Weights of a small mixture-of-experts language model, trained from scratch on English Wikipedia: a variant of Muon for the experts.
Below are experts of layer 4 (counted from 0) of a mixture-of-experts language model. Rows are named router (the router's row for the expert) and show model dimensions 224-335. Each number is 128 + 32 x the weight over its row's rms, rounded and kept within 0 to 255. Numbers have three digits each.
After each expert's rows: a language model's description of what the expert responds to. This comes from a sample of Wikipedia text that the model never trained on.

# expert 36
router:193121055145151070164084072101151127102108081093127141152110187154153142147154165118112187130200115133145114159164131127104134102155114126183108167140198089124105061148074120049094126133104130099168112139192094105063118142176097103140180154106201158182191182143144086127156126168108109136100175124074190161113158113058096118173109149200
What it handles: Mid-word vowel-consonant pieces

# expert 16
router:173137091124127121104087160090118068116110147112152175151127107070155189123181147118160102100190132114115146183169143183109081103154075161195141142144105131136119124138084087071133124106164135228106129178152069096091080090114103084156162170105146143136164154114131176181143169181141124141093138121131131144090147075166108106176109138104
What it handles: Function words, modals

# expert 25
router:126109115160119122156074129093123108148086105060172159182103119146152206109153105102157162098138151149107170146156138180068131070122092109128086129152115161099085120167121088089127087124109090166087107137188138130116068126117089096151137091076164121068131157169133212166141139190122145154088147111134108124133101077105076096180137178143
What it handles: Numbers in tables

# expert 46
router:194131102119152110141057125119087076154094177150144106137149143139154078098170100055149122138166128047164125176165092164145149127137142092185079124125160116109125118118066080139091139089153151152116121160153094108101050160170075093164163157049108142110086152126117112110140126177191125136113094122137124122075067105074076101156096140147
What it handles: Word-initial prefixes

# expert 31
router:203131135114143111105047105123142159113110117121126122163140162138130149090159150105151123119190164116097092202182122107139144074154103168195127138140091152092133108120038089096088157154082112131101151111165092114067093145191133068150183116132190155147144173161136131151091163178070133102120122130144149177085119144100112120163107132154
What it handles: Non-Latin scripts and blanks

# expert 53
router:183084117125126114180082144121085087147141093132179162138128123135184179069097082137188166101166119109105180169182132150130117130126113121180138144135061186103106173098082092079068168139130138133079099158167147132095139112105128083166126102106167105169129162197122167132093176127139121139157151145056133101101141096072086124129079141127
What it handles: Pieces after capitals

# expert 45
router:175086132085116098140097148130166114150085113086123091181095165141172117152165121164120136131146131131140156169153130187170144047098160116174093147163089170144097090148080132103057130160127139170129098181142158108053141117128120116096132124135162108122093122147189171129166193164149142119064131101131138126115147158110086115141142089179
What it handles: Word-start fragments, line breaks

# expert 3
router:176118126154130086171113154152135123121111089061128164178131138154162151082132101123183143104172136105152139186165118200122116048107096121185113104147099160114093115162080103101150088149116186124084084205124085106095088165219076097133179127102163125183111149118138195106117168160119118122143096172153158089106121144115080127170124175193
What it handles: "an"/"in" word pieces

# expert 26
router:183123125115133100162093114082140117116112147077140147153113200090163140103173132096152137130174156125162184185178123148106134096121115120192125195144088169118098170177075074132118158137145165184062131187151122127094095164114124053107139117135146133171170146161154155148146193141104072135107123144114128194087128107099114147169056142160
What it handles: National and place adjectives

# expert 57
router:191093166103145091187078086160088120139067104078123165133144169104167161096143095136125161105182133111133119181175101113071132109101140125184093115171095138168110144129079118122170147142090143162099130108146101101081083131132084089136158058097127129105195115131155155161158157167115088171075160119103118141034135069099110086224092173122
What it handles: Letters t and f

# expert 47
router:189151131113108060158063148193149090134099138143139131075108153130184148091146070110173100114179079070126147152171144167122139148137064150214098132101140135143108095117096114122100160090144151172153143118149102126120211180126130083138169145116150139120138140120127126164132171151123108145149192088104160182124167118130099173136092185149
What it handles: Subject nouns and be

# expert 40
router:200063045117145087176086115132148115123094121118154089101133130146142151160192155105093119166156129124166170147140077119129160075134102116206107170136109074080178164185060119084151111140134132134115101117161171117090120129151116129107174113145151112116138126148152102130165177193076125149042156155152161159115119080079136108145107144165
What it handles: Foreign-name word pieces

# expert 37
router:122161124091145112149107120166099111171087131048158133085110051083137178147100111153114144119128180133104079132142168104124171124132061140149141116115104181062096158136114161110123170098123164129125117206091134158151117188150098086139127136192140186135131190081130108175154146151165095137160115140063074119132170181150187196107163124154
What it handles: Name and place endings

# expert 38
router:204142149153098101151112090131198092145125130111183149155149174134185148114139171095176126110167131116118159178161124113072159149139106143193146145153122136131073122168100079126141147117165159159084103154134177082094090146129121115161170095124163164187139116117123100185130136113085122128139147064095149189111108076133109105183111126163
What it handles: Inner word pieces

# expert 35
router:199122103123116083196064085126115054166079104096145148105106122137154134070185162082160128110159130147138084197152145161145142131137105124174146127107122149126121176120081097123143162135119127204059115190138140112084105115157073133139172096061108157154152163132137164149114223121055165136087109140102119101120109110115128090186148133176
What it handles: Word-ending suffixes

# expert 33
router:195101106141117091148114143141148111144111186130164119108104131155175136102172110083168158091152137051114134178180138158082179043117139136170091118130106160109140140112083105152057155091130164131124075107169061110104045177143116107149181131099136118116158149096051181139084185112126079176093125155118145123131143133100069130122045144137
What it handles: Mid-word letter fragments

# expert 50
router:168105131165126110168089079118170139107073073098144138134132134123134145139140132137178147139170116131095127162137131162100147122111081111162070169140091116098119133184109093077150148167080172151095105185145126067091089152180051097161171103075122141121137171145135123164131139142101072199111132120127126194097173049079067170144098157157
What it handles: Prepositions and quantifiers

# expert 12
router:188116109164126094172042084146151116087096095108105129147159128119151187135217079102108111113202147108103133210201118131140154127103076123187121166135120137153114141143058112086143122062112135152103084109156100108088098152208114121156196118153149179152139167146131134113114170165108108129092129120125125142101102107141085135175104150144
What it handles: Single capital letters

# expert 8
router:183219100145118101170069143146122129045123115087069143122111101120138121100160174091079198113195134136099135198192070106140104116123123182182111088112140168144123107117070103114091125128200142163138029114134117130109126118177122103183179124122129177135161193135114143104105167103111093108128168084090115128094121099089115112156126113132
What it handles: Line breaks in markup

# expert 6
router:173121135163145100145116095157151082149118092086090143168136115134175159104121139083142201071154207114109136180158073159093182135126152127195107147180127143066121168189035174106121121110147172141104073124166108103067120154152117078167194097069150196099172166137149143112100169156085049170111155146153125131144095106069123134124104156160
What it handles: Month names and prepositions

# expert 0
router:170174160154105134161090107103185123136087101102143138133107125116198175144173126104150080085187146116109127178195121133075158091165074129177102174132072124087108128170047114050121149148123159195123116180172093172091104154168095096146184124134151125135128181156096163165142157168102125171085149126133149155087119101106144133132111150148
What it handles: Closing quotes and brackets

# expert 63
router:175131141107166076148118168178102096139117137109115125159093199133161183116151129147156059089197134080094182223183151095134089057105094134159087159122109069123136129126080113088089127109128119122080139119172148082116129109167125076124153145142120117133155139177174124183106174152145117123195092090133178127058162133090076091117116133138
What it handles: Prepositions after nouns

# expert 55
router:073125149170106148156134116139155083138129150093119174180121054178122190109071108124122069106074139130107094082133141138083176110154090070084099132162078148132091119150133087128076160091089148129134127160122137119154156176111136070174090112134183107141104130150167145146169081180116117111172124134143060104132119144115166066169152168151
What it handles: Common nouns after the

# expert 7
router:139083115142126095182093069109162080144092096077150173170117126120175198103149117108162183085158124094117164157162132138062136084094081141151112155137064126102078140170102088099107141109107163177093096171163129098100110164165090085174161110107164104144189156130175193161120144172090100155077123142120123152098121097106084127196107173179
What it handles: Nouns and adjectives after determiners

# expert 56
router:011125129134111162096124127142116127103163150122133137140136096170158214152081151130120105161031178110129125108128142152116109118155115121110134117164082140105112122137202143121134160120150096101158107172065201108174145169089115073127082138216154115098099132115139080093167098163130092126156074130134060099132123169125163115107160158120
What it handles: Surname word endings

# expert 60
router:210130112131102103135071108083134141114127128119163094119129128136140069086105113142161121119181113098148176161154094092133127103142107168185136156181134104105109145167084117101123150108097160160161093120157162115076084113140119116131167153125073106081165144188077165169080140182121114101132123151134151118104098101097093144105075161196
What it handles: Inner name syllables, line breaks

# expert 5
router:193153113141133061169066128086127112109118093116149103106080141127126140109121090078111174104128112117158124181127134127116106110154087147195130114135097108110157160169098109099146145149109168110094091113105083167108051133159107096135191136148186182137144151085097138168143160145097147174142071124128110178077140127101111166137140166132
What it handles: Foreign-name word pieces

# expert 41
router:198165167125114126165099115145177110112117113210199177172087125125116100114152092135113117109193140124160127178132086177138124072109073114174115164163131115137154135129075128095101084166131148201080103090122118108064124171209140088176175114070148122119126096154110134181133141122106160050088111094155160138108099087145127115135130151173
What it handles: Personal names

# expert 39
router:162095074135179096180103096173219119113145107133129096170121164129185107101140067094129122137149136123138157194204150103120127120104129166143075116116144108126111088135108128143149134128129179130116125161187100134067098148135096121131176149120176127129143179118150075174143150164123120112116188171133117161050134099110094117167108146118
What it handles: Temporal clause conjunctions

# expert 22
router:198074141106109077141065120110161065089106147080102121110122058125121168129156122079126164109143156113134160169192128138129123105137144150157134171141128115109110127210065106074124141156117134157103095159173117133111094157157100156144137125132182167151128140138149138159150156181101100152107155123118140144057115074061078115143129177109
What it handles: Opening quotes, brackets

# expert 30
router:196139096173140113207052122119128134143076101130147123155120145129168142106116152094154135115179106109109101192180099140174187070126092142221100127122092160119119136165087121098122128149147088201099115104131103117069110136153083132139155111117124134130132200131134167128153172179138151132149163132095152176104145118095124118145164175127
What it handles: Numbers and counts

# expert 21
router:150097115144129093165094089115139096120084108070171189174113158129165192098170120094165177091150158118111158155162126146077134061116081123165100137184088140136064120166119077091142148121094161151102089145159113125096100130148087098185171098110145114146154152167133165153134172184113102132055156116121099109082128083104093114191096188165
What it handles: Parenthetical list connectors

# expert 9
router:156065131122149113178104090089149063170115086055140171141126126121081188082157117103154160112190119075109146160164133114141151108096143122124118150164151098132102160161063131085110117163084139176112098116142136124086145108155127119180124135108111161152161124160118111166098154183067109157171153159114069150103126129138083116150073153147
What it handles: Units after numbers

# expert 20
router:054107103092102113127171125110171127122172157165092130166136131179080094127083149127054050169096143154173136083067102102094114129136140134040163128163131079148113110115157096114133133148151127106182113130138127110157149139100148123107116171154084085097096083157156119103121028152149141109172094161153090085120083166113139099091128157118
What it handles: Word-start fragments

# expert 10
router:180101141172166125139097139119122127139084106131125141110169137146151198126151073119137177154148141087096161200147090147134092100138129172200111115115150094145099117123080106131085139130166130116102114136140117069111114129168106098155176092141123143143121207123133156165103161156112118148067171127106113134126064094056102136177123179103
What it handles: Verb suffixes, particles

# expert 48
router:168116131138142081126171132163117063146133123099119160129135184147184128155155113100100158133175124106099089191192138148142157136100129156195123153074131130162102116163089093119130148135077127143091075195166108073105105149157128093128178126126130150149145152173169184162097164126091100135100103113138160187107095159105063125103115136132
What it handles: Capitals after a space

# expert 32
router:170079148155130078183090097132126101152100110086140192168128128115168166108178101086185179080172132113133146162180120176093125079121105121166114145152100119108089121153098099087141147149141177171081135152168118135089084132177113091173190100085167124149177137124149193157104164141104115158094158101112165111079128084121104124165085167159
What it handles: Years and verbs

# expert 1
router:188084076152148132119094084135106120076088105102113141151136158152187074113157100099160146076193110091140132183143128096108137093101082124188101147169083109116116127146093093126159153169120149185119112141113114096083108144178113088108161134133177072133167156131142143172172153145077139148087172102133143119088123087103108154117186068166
What it handles: Mid-name word pieces

# expert 17
router:170054107114142085133075098157154151107141107084125166175082120097160089101136118111147154073153151102113111165149103175116132136123121134188072165180074132143171176149082101109114116130077160114104149113143039082097111164122133088154148086099126138171157176181110101142095123158156113091127183171145158164107123113120099097153133150145
What it handles: Institutional name adjectives

# expert 23
router:206113078146169113130078165125093096147086108116145130098117184116119127145106112094123113145192103143095131206223153128156187098121097178207073153119162119106146166178055105105102114109142113168122131078143132094141083148165154054150153160109113132135142178083124147152127170099126153101126175103124145106094142157081096113125184157135
What it handles: Numbers in data

# expert 43
router:186110113102174139106101135120112149179121100093100117178105095171175174102125086126164138132143130187141149150072089174151106104110071128171115093149097135098089118131077119107143128137116101136121103159092140143148121216141014059113166097154170140161131189167163130151154164181099050144139181123112144133102162120125060148124105142114
What it handles: South Asian name syllables

# expert 44
router:162126125143149091127074091136147132119116120110164140134114151108136130103116101112140128118143153134154109195193150136136124068144139151200147121153135145108124140143059092092139113180078126115122092145172084142140144092130109111137162096143119148155159179144101183132196157159117106147158185087161161174092144151125105116156113142142
What it handles: Colons and separators

# expert 4
router:168099136145191114187141134157145109118088116163129123134170174116142074137156102118167165158215101115194116166117136139122122108129113133164105103123128073180119169133126143147140210160116198125119093157147143088081123174207109109108141158130178141166132149115116117164119160108114125129123147084108136130062140128096126129161118102147
What it handles: Sentence-final punctuation, years

# expert 59
router:165087132138128122184114111167134083163092135096121129172122112114117166105143115125103126098184122100093077130175131078135190082183123145164137173165058123158101182095080094107100126131084153156123134197122110164079146136206130120190133157121127133172167138098175110128131195136098093157152164101119130138174159100079123133098119137129
What it handles: Place and institution heads

# expert 24
router:206126143136127095222056127167151128093077119083145141155123138148195160129170104074168155087179113076115114219190116138125100126142078127150101149173140151081108149151057103091123135144121159157115103173152173099085096149167119120176178105137168150154149164149162159135141156163108127131118142127124139155102145079090109147133104185178
What it handles: Table cell separators

# expert 29
router:156110140138097090137077099117140107143106096077129194143109147121174161117147104082140153086156094163083154170151085112120186095083071120156113139132132124126099137195102069097131155135134102205108144100186086111058134142145141084120168133088176126124170163148121142161092174154122152137085126107106108196085090117086103123153130160149
What it handles: Suffix ent and articles

# expert 42
router:200093121135143085135056122117140088134089121108143134126148106109160200100150140112127107115177121110149138148167106120104158073100103129188105124135095176128099126158075090101150136122116126153112084155178083109088084163173121123184180094085159134154151154134147202147098159163109085136087135100127136121083148093069090108147098146143
What it handles: Opening parentheses

# expert 54
router:160049110161142176134087034174158115136122138094193118153107106129143146113158199119167155110183108114149166128164109074142122122137124104155116149122082176141116132166108099107135143093141109077104049095151132131107156161172146136133154117109131165148162140157115102186097168093094111093066202128108127158070139144117128159084147105213
What it handles: Linking words in prose

# expert 34
router:188144133132120065153061117150131083128129139135113142125142153125147197125151083084155215133197183082125171182202111135104113102108069104196080165149135139124120121180041068083132093148131145217086119146179081116081084066149113045121190104126125105163129147114152120126132170184101100127102148166142102155121067135107103155096082179115
What it handles: Commas

# expert 15
router:160132106129086065133098149156138124119121140183103129085107114122200074138083119165153173131150051135151134159194095117111166180171150119198171169156118105081074057137118111171054137097141138107114141136112083130119149141166116133141145144148132181096160144090105138169112112074126127119189121096137133123116155093107108160173138167118
What it handles: Verbs and clause links

# expert 49
router:164109136129143068164075100119156098145116104084179158140133124110187144087172069132177168127180168092136169190180083138072107108110107133178143140124082147150140116137054067083125158119113160176092101126179105092093128112154137078176186116104161145127175124134124181160152181194119113126071175124115117104129145104069065160174089203149
What it handles: Semicolons in lists

# expert 58
router:182134113138135097159143114118139115113104114163154140167166125100135155095153105124220187111197109092137136164148147163102157135122140149185132160123123144133086091143096109099144159128138121129094124107179110063091102114177091100103155099159189134133140149184120061187145157168075150157091101095140169153099128107062139143109136146178
What it handles: Line-start list markers

# expert 13
router:201085153139111114148092127140141105144099121140135087140119125116168121108167113093165131138180131125150166174144113121116149076143129105201119186099080151146160156120071074139130116094119176126079120163122109122075107136153105081119175102089206155099165145174105174137077126152149098173115130129131162141124138125119088133154119139123
What it handles: Short fragments after m/h

# expert 2
router:191151163123121113150108167143118104128065084138111127146080092109134164115128120121120142082190119143130094177158108155125126103141078147180068141099119130113122072140116144102057102095126123129144111154187124072075103116183126116168172141096168141118166131163203175097160202144102144155161150053109108127125191175136099180147132177130
What it handles: Noun-forming suffixes

# expert 62
router:092094103104108116120196104133141162094159177168093079153158114131064100111098143119058074173083169125203144112097084111118129168106136118079152123148125109158137127137148117120192107140187146127178078149134107097108141154103119173069130134155106089089082096156125128080113089166140154126135075177138125128088062159119124105099108115117
What it handles: Name-initial capitals

# expert 11
router:168122090122128094130061103126137107115119139107121102201103135094161092094125038092142159107160123121166128147131119099130128065129100103171134142096118110135067094146063103107131140060157099151126085123203103103153148137153100126116140174151135103197178143150166132131130123145180134136132106137122159127063108101104089160136100133170
What it handles: Word-initial fragments

# expert 51
router:209115113131146081132091122118134097119089069087151091146160145100158178086145088109217136116205176097129163199170156204073129102131096141156121184141119136110130102115082094099144142120125119142114124161151102096105068168166152059172180110085151150102149122177144147161113158127101163124099121076151172163137115114078082114158114164218
What it handles: Table column separators

# expert 28
router:091156131095125162061198166137097120149104142183113114096126104137066068166116124134154121103059100164093085029053160144184091172128128113105116127080120131125158129126183191183099106115133130121146186122080185153151150093108135198143081140112111119133109120078108133078152119076156118104149138133096112157200159093154178128133132068124
What it handles: Line breaks

# expert 61
router:187143113079127118143084098138101104154100120066153125104125116135163162068157097115127108113200180151078135179179150143120177146134149114200131130128110164134093104137062139081105154155116161158093103201123099089082112167135114075112151100158128156138157126155163164177140128149137058135106129087100108211092165123155114182130097130122
What it handles: Places and proper names

# expert 14
router:026110108122106132112200132118139147090173156159108123131141129155096116111113150112069075164080160143165142090078106123107121165121153135044160126153149111131154117091196130121162101150142116096160120111135131120164148136076155140081112141164103081089096079167165110129116063127144137135132107150177120118123077168138163083094108140104
What it handles: Rare name-initial consonants

# expert 18
router:149131136127144181139175059124141100086148138140106175208119114148113200136114125135124185139125064143134132142146163140085090098125121150142119112101119109149117081084086098112185110183088174064132145135140114129147142132137143131106166173158110063158118152199154071151096098161120131156162107076139097122131122063059124093099111136184
What it handles: Lowercase word starts

# expert 52
router:175175151161205094143089128181120164161085121118130145102122168089145126126185147170124122132165078139112181190171088132178143147112086145164076127151135178119080159118119114113080141095130131133084090116067161137112100154170161178102168106126117176173183194089109149130126203131129105164069143111124166132101169126077141065104115120138
What it handles: Table cell separators

# expert 27
router:179134133118175090162059131157146136173110107084133171142097129125145147146150082064171104132148127107147156195205107168113173077105137129180127123187158140098144136131070114086099116148128162146113086188163073105126121102104098131161168123111110179131139144110144165157173154156125103141095184113127145147111122143142076141142108133122
What it handles: Infobox field labels